Experts of a small language model: 39.7M parameters.
Below are experts of layer 5 (counted from 0) of a mixture-of-experts language model. Rows are named router (the router's row for the expert), up (a neuron's input weights, with its number), down (a neuron's output weights, with its number) and show model dimensions 240-319. Each number is 500 + 50 x the weight over its row's rms, rounded and kept within 0 to 999. Numbers have three digits each.
After each expert's rows: "mostly gets" lists some tokens that are sent to it at least half of the time; "comes after" lists some tokens at least twice as common just before its tokens as in all text. This comes from a sample of Wikipedia text that the model never trained on. Tokens count by the router's weight.

# expert 3
router:447495522550543534472459420510548470464450533488555549442492528518534469528527442413428518441559482486484499502510491467618569517542519599500496566515463478429455463578453482434500456422433530507545469559511542517567502532547544510556509599
up3:528567517510493488393541489436464579535459551432569523405506502449519511454475584482417592460487489548416525458430516458620491582526528524535564504649465496422577476520522487535520484394489568503505543591574487568503491499413435626414463440
down3:519482543576466571449543465517453410435450446448523475553540514432511465454465555526555501502540504531407519608488427478632542588534519490590578391388566426593526491555570522449473496486382462517526453585482506486583530550496506509526453448
up4:466443384540554493524502558510520456504476489534546485486549478549451395517551597482478560582486508442494458509488482488556450473536550548426511554394543438492558558541566535543538566483486455552501538538439401534478515426567554440630474564
down4:508548597581410478622537585447491522424495515424566497402543450523455521445479592488599441556470469511484549407535500504527548507542562562497499546410489501483358482590451471540502586512443515549480446441600527520533531510562418492511473459
up5:532461509439529414496486449523417505441455603507544560552533439463463496472526452550467496481474494445493422470576496619490441507548441418515488573556357445474476543468387548525461549473474487505542416472565531511523530557486554534459509434
down5:581476494557574507511416521436579515438453388428500512473446539483522465537456610478484445430505543520493494412505529535419467484388433387561395485510522456552571519462560592488624516530443493506474500466461502528533518453410504465553485456
up6:453582515492470514470507488512559560506498455498460533455571489462577468404524486479544542552517455441469517552516559496524477549455431514472511431497579522546493454500465523520480431540439484432406553528510537357509488486423469431475523567
down6:538506487509433549491483581452486462386613498492471561538435552488453562576549365557466408514499536531494453564494620486483496375521528507562482465485522448570532459603479530553428456586478484481435434492548551489551568450530433469540478478
up7:455511488497574612564538527548479475540459429639630459573548493488433477533574487564488495491545490448416488499523620490482418498561423529435463501501482520576576470509433504488394585471484565504621478427503418469514478474532514500468529492
down7:492431581514474502600466503568554503496462596529512513495461486571481590459552548467523467523505502577481469514478477529432471490560500514568552482561414504536494425504459493459518469499480561609596556501530509463446630443550424548494580490
mostly gets: "== ", "=== ", "- ", "Preceded ", "==== ", "|---|---|---|---|---|---|---|---|---|---|---|---|"
comes after: "\n", "\n\n", "\n  ", "==", "3", "==="

# expert 30
router:525538476477531554465589449602491508518474473529570351409466506476494476533602440483521500505467426569563507477492456465545518514547502544560586509523551479450590496593491583383489553499521549491488443497539586594518454480493511613456428536
up4:511425458573526487584541459484512558499509467585491455467467582574566489528509501513528492555410564478516546473532460450508531549536491557483452468478412556479484571435531562466506506478434490563500642565467480480496540583516535528479465490
down4:518512498509454416529495460437496428534555463552485471578473538463521464529527523507551486544457500527497558503498504427563527474512659551500443538506381491560469436489427509440533482520386402448492489545466535478490509540426496522454517464
up5:453493492492606440541503487588507547479442589469503442421477458521494519523517513483536526514457439517434541480460488420491354420492579452488468495527536625552499517559434443481540499532526486448456514522558588415505456494497490500545532638
down5:545570496467490487495529517575514532607593468534451527476505521473548560515468518462584602507445421473481451438484538427530475502468561494486539373446470533525477452582529353470519563526515439487633453546552423445536515628463540459557454424
up6:508457552434527529454397558557460464567546389430461492473494447494555528488547545539456464598471380437514501468523571546555469442472584482518399509538465500564496489468398559540495521525423569464565543455563561549557503519396481508522554608
down6:454508500510509517587507460522532459523498524468565416494478627484442507517553552561516510534534582563569475533543554433445658533402469560513575526487446418436383507439467483523459468492552460527502414543436494493480456510538478488619498515
up7:467480433558494573552481527472506514576507499518454462425557568461530558517544557549502517431495496514502521578446480441455501531485456397542380485471478436589451540503507469402394616432537534449450478559450457484409481501462502478517552461
down7:514522540406524518433596542560550448593542480502446534500470477499476507411503527528473532483523442517470525498470552485554513485458472437479584498474471570490511456487491467508538449503521546497511525518511455497523465492471442524586612515
up8:410545470565446464507521532438549498488437563423554534488535536521449473477531491463513377533575483461548507551564495516465521529445487507501582405467528488524473555542586540527462572549496520473462489489490433502420518476404456460454487474
down8:486427567464470490571510569545505581416539522519521407447567577490457488539633527486539461503462396495482482535500566511539530476501464492426483572542463416428508496530413474405468425527462519517494413582567499523401629514511504527427481459
mostly gets: "December ", "May ", "January ", "the ", "October ", "June "
comes after: "of ", "in ", ". ", "on ", "to ", "for "

# expert 23
router:518570477577584479570525536576450532516472611500431553504468571510535559489462443547527530538622491512431476457617453510566512520530423494404450501477606582547487570568413508509452468571505428450433604519527503483478447492459531526491470541
up1:559523415576456529477462593488529445460471549499385508511477447457541460556524490516544509528460430565459460511520563466399516553569411537510498472524570605503516595525451400462524534387483493601539474360516517528511508551445420499491495495
down1:528542489535544423512541545398468622487543403488548413490506497484436529512521511522446502518459520467451475496559571538570504491435456536552562422523533442540430535490596476491506626455581557434493540524489553523574470463500511534560610489
up2:543539439452572494525466553534445477582527479532515446465526481490527497425421538582450512495523528605502476535477531536532478477561569515515470539500525594419592537512451510588494519546508523526462535539537554519488529485535508475461458519
down2:415442438540451440423572527524508548461506582426548520523514449413545549526512522548511460443477501613540492514498634507475467486575455499622494423489494481552539450538458475565541622540453530510545517582500538464522491470464515496461510435
up3:491498494523468423568516556597424550426449587482520614531511507584541536485439494451478434577581407474573518471481483502539478479509607522478506570502516565491527604580446561445502469489498486508574405533493541513460494461554469535462519588
down3:533470496486560530564468488442594515550487568539471522472566438496532511530497512442535507459408573488499475500658465411504469566490470521439598514466458469459448553544607451535421525437413534468476499497597529502511540520451567536530455518
up4:497484499558446415608480461558501552542555429492404547457585475486479518495560448537482497514488474460609504530551528439499550544455503478486550521430550489569438505528466493426570476542496612482479435460466498581460536520402636596444451535
down4:525553531542463495564487494341495539484465417570509562623544538440518488501473484498502515473505543459498584503537474450454577496563548376494526484464536482481486503439482553472566509498479500547408539473533596521531587458521532500533543426
up5:479499567402499516511472513529568440445460484453484498494464503398503505484450495469509494471479540446585558597428595457504527505525545576512555557585403482412526502473568514491415410491501438447491568482498509420475537501497497465531459520
down5:498473492521462542533576462560556446505655469499546459556511474543475445476413517508511503487561503443475540443574505493538452508508481482500471473544519604464481446554402450449501483472459509560407498497378549575556506587610469568528446512
mostly gets: "(", "—; ", "/ ", "ISBN ", "· ", "["
comes after: "0 ", " ", ") ", "1 ", "2 ", "3 "

# expert 27
router:539501490528537542496510572579486560464431426517449485548446445353476535516575535482426479499493535472534474467507467557469597538462451510457533545584458561536522465528523607509621594489461591413533494491529454502455509488472438486490522455
up4:460530460520481541471466526540574419521491539557438518450510485535564437485487599483482482529572448480461524645539525564508448594553462500449463516439478506551502575482475570440481600496485545472523495453527558505501437509495504482619436542
down4:498463530429457436498441453562499610572543482406424540607541465535488450498523535402493512506437501521397501476492493450482451429641472570528487449535545507646537510496442497538469505536481510503498520516562412434544487482489373503454519418
up5:550468486585486578478518489523521483447505551518540481520534411494465484570465556494474500535488543522551534455448497523479524457499405491492491475473407576501455502550493624485471440556479588521557524495462492533520398530585515514488511474
down5:566468493432493523462423503458495486487451517595546445540562592461609464467526474452543496534543525563476559462454456516488546482454474391433452541460504549493499521447427464394487512466553472571452434475472535496512403461495570526586526423
up6:426478561510515473493477440468545393474602481475524516546486499439528507504552494525460461597495497436566520496516429481561515485406492511538468461591604388412530479484527549512477485488576602469575493443485514552496390556497528553509420517
down6:574533467536470452538489555569455489480512443527556471464505533538539441563551496508548470418494429566489532466537467547496449431501624490524467483493407451506426606578545505427502546504572535523489568623453561547456499540546460544510548435
up7:455472474550458522517525487371474498493445531608484484543575375533462521491530442564502526528501435423447462479400604487527447593479425473499538496523416558459453496518530453532515551497480565482545444510508521445468558570511555602446506424
down7:449564552466478581522475500530544477560559526494537430509593445507571470475508487513440519370453589501459411450485542484562463472610569424480464411516557459514533484496597385485500468469500574549429593416406537460531538490499428469454519495
up8:466468525540508549474494478461434486518476499525472495504493525615518487470505520518467547433453523423451440510457433447453473557516506518604525545432415361481491530454512555509520486424561576578548588513492550535599534472486505533518430492
down8:540467452581496568481494523473489602448520550524429473540439539543475487430534463489375512476573454460582441424457462628416416481503509608423519519503555495480514612425485508492565515568504416544616481478500459501510509564518587491489501467
mostly gets: "was ", "been ", "began ", "were ", "came ", "state "
comes after: "'", "he ", "the ", "his ", "to ", "He "

# expert 22
router:470463473493505581495458530501503501520462517526560474488536551472563486575434590450486486523506511422496490494485546538425486509510487455523567505470451498462547545485551526579605461446443446522475489532395541516553512526579507589487515452
up1:432449480475506497411459357463490539482457435518466547575560541494594419431507554562500549456477572552508505504513631483478513420419530446554448605569433566577430492514546518466433529546471480571424472529446434441552533489473425575462492437
down1:568527486548500488561477453537541441570518424522478552453532529536525531408461557499518564565490503466471496486437526428453446487532470571571428467534477545497446448424497510405525411485494571496489516542496531550425551440483534495442547517
up2:517494449607525555460514414590529566479558546642479449553570496432576558531511597467391411545513565563533463432567484523475536508515451548522496543480527521556532515544491504550523442517519536539511334478487468413548501510538448537448479473
down2:498440431560506445549507488473547502464562512471456469531387513471581468451461481456577482602428467563520405506419428439539501523526487522390529487470490504550539520493404536483480409563517397493520471504400512445484452459496442458608508535
up3:549571520495490456547521566460505529517466492446468499554544504426531456508487518473531436545553502493381492466494458575460531501438470499553597419533481527562556530604554460440517524507458454548453518506489561537529557499523538484522541495
down3:467471503466553480513605460534544491430452480609512542538516488366365555524474478482525506509568577487600546465579500500415484472417601451489497535450465486472450399325498476504450548508512484528579498520437561445567545477475574446540478559
up4:495488405473481442559514398499407515477640485563455461522500427530555560546553446588519395475590419505521513509349464472560443390453515502487580477567550601418457541493498560561600403467499423545535512452471518524456492526419389465498457442
down4:461515433449574413590523536368489548478461505508388451552480442410425502515548489490563519494458551594491450456412526477507551552517557488511556489439458541482489466546492533471506497454578496570484570437494545497519472438484581523607458519
up5:445472529571563454467454473483495418478521498571524497512534516434440443462529449493455442463377453427529440457517492443431485538564538625495568449540441521615471600529545413550493541513463464511528443598489523483488494498490548512486380497
down5:570528464524499466483482462473447498511556461632546454353436465441519439529545484454592454442460565431578431481538514555555507515565518501466554503512453555503493533466444454463459483524482524544493560575508488461431430598496510474542461477
mostly gets: "John ", "William ", "Paul ", "Michael ", "George ", "James "
comes after: ".", "==", "===", "=", "- ", ")."

# expert 19
router:531437620548491519418424539502481501516461626479379535591535590501553539519429471458433441538561487494450548525514486556459442487622474585451530421485599517441523564516458470540427545518488525563468453573552635402533520454472450435390522461
up4:478469474536511501445458535612396514434549503480480427511435469475562534515651412519482511378431526621505569445467527567480520513425576479468482590521458522384481485505624620594554475403444537509470518535521480481533572474435518517507539558
down4:539518567555524457483529486520561519460511391511513473462495446475392536554527493456494534542460532574559557560444489529423537503497431455498514562528550438549524531520443518410508553467531491398515545523570463569533544428505498495521596476
up5:588520496485493511520484518511511466507430520534507461513558518395503517415457415413527567549546556447517463460519462415519458538444483591496570518513496526514529489510545472464492556504510478512504449533542439459495495475454479553532463408
down5:459454511566488477474465500502539577493551371523537507466465597527505486515503515493461490453471578482519477574566418518608470505478486516548487545509419544572536495498488433450431493436507530511552596537474512583457563463542545543607538487
up6:458467566575373492494424521502515535378496526581448509379541522470530491519496481508460553480482444548530434420447523535418466535397601435460581540553550522425558510543520484545523440448530433556530466580379567556484496528440459540539491493
down6:418518466578533454395452516530510469410518460537507449490504547497454520569469587505441517513406431516483454536495486505584468483512523545443564488544564429500510402536524521447532494504515529412595522484511570578501544501593553420509560501
up7:421471543512444447494532560551596527505373468410446559406474489472378445523513391456644544527553465534463511508569455551535523499538576468461498427441540409435428515522558554551469482544446432532481512574440533499521536429530538518511539557
down7:528581532571479507556533366508455464574544425446552469571446519523472611503410520512535572450525429516463420533499426522451495497577456501499502619511490502450519540454557395429513518530496494522520447492412368631489540506558487469456438516
up8:505519557511537578499509544566508532542477637534537488579420463388531580448477544487568517475449391417441461533546493432460614500495540498453583499463514477487448426428387509434492495494426440561502531543515518532483569562444490480466503510
down8:459573438533484532479537473497531498462422543525444457482530522457466541536489455502442504553555482513527430411587461487382483473540493511567548447484419436412419451456526612536455403555507486509511481493444515541475505545506533429453474468
mostly gets: "his ", "their ", "His ", "her ", "another ", "Her "
comes after: "is ", "as ", "was ", "'", "in ", "of "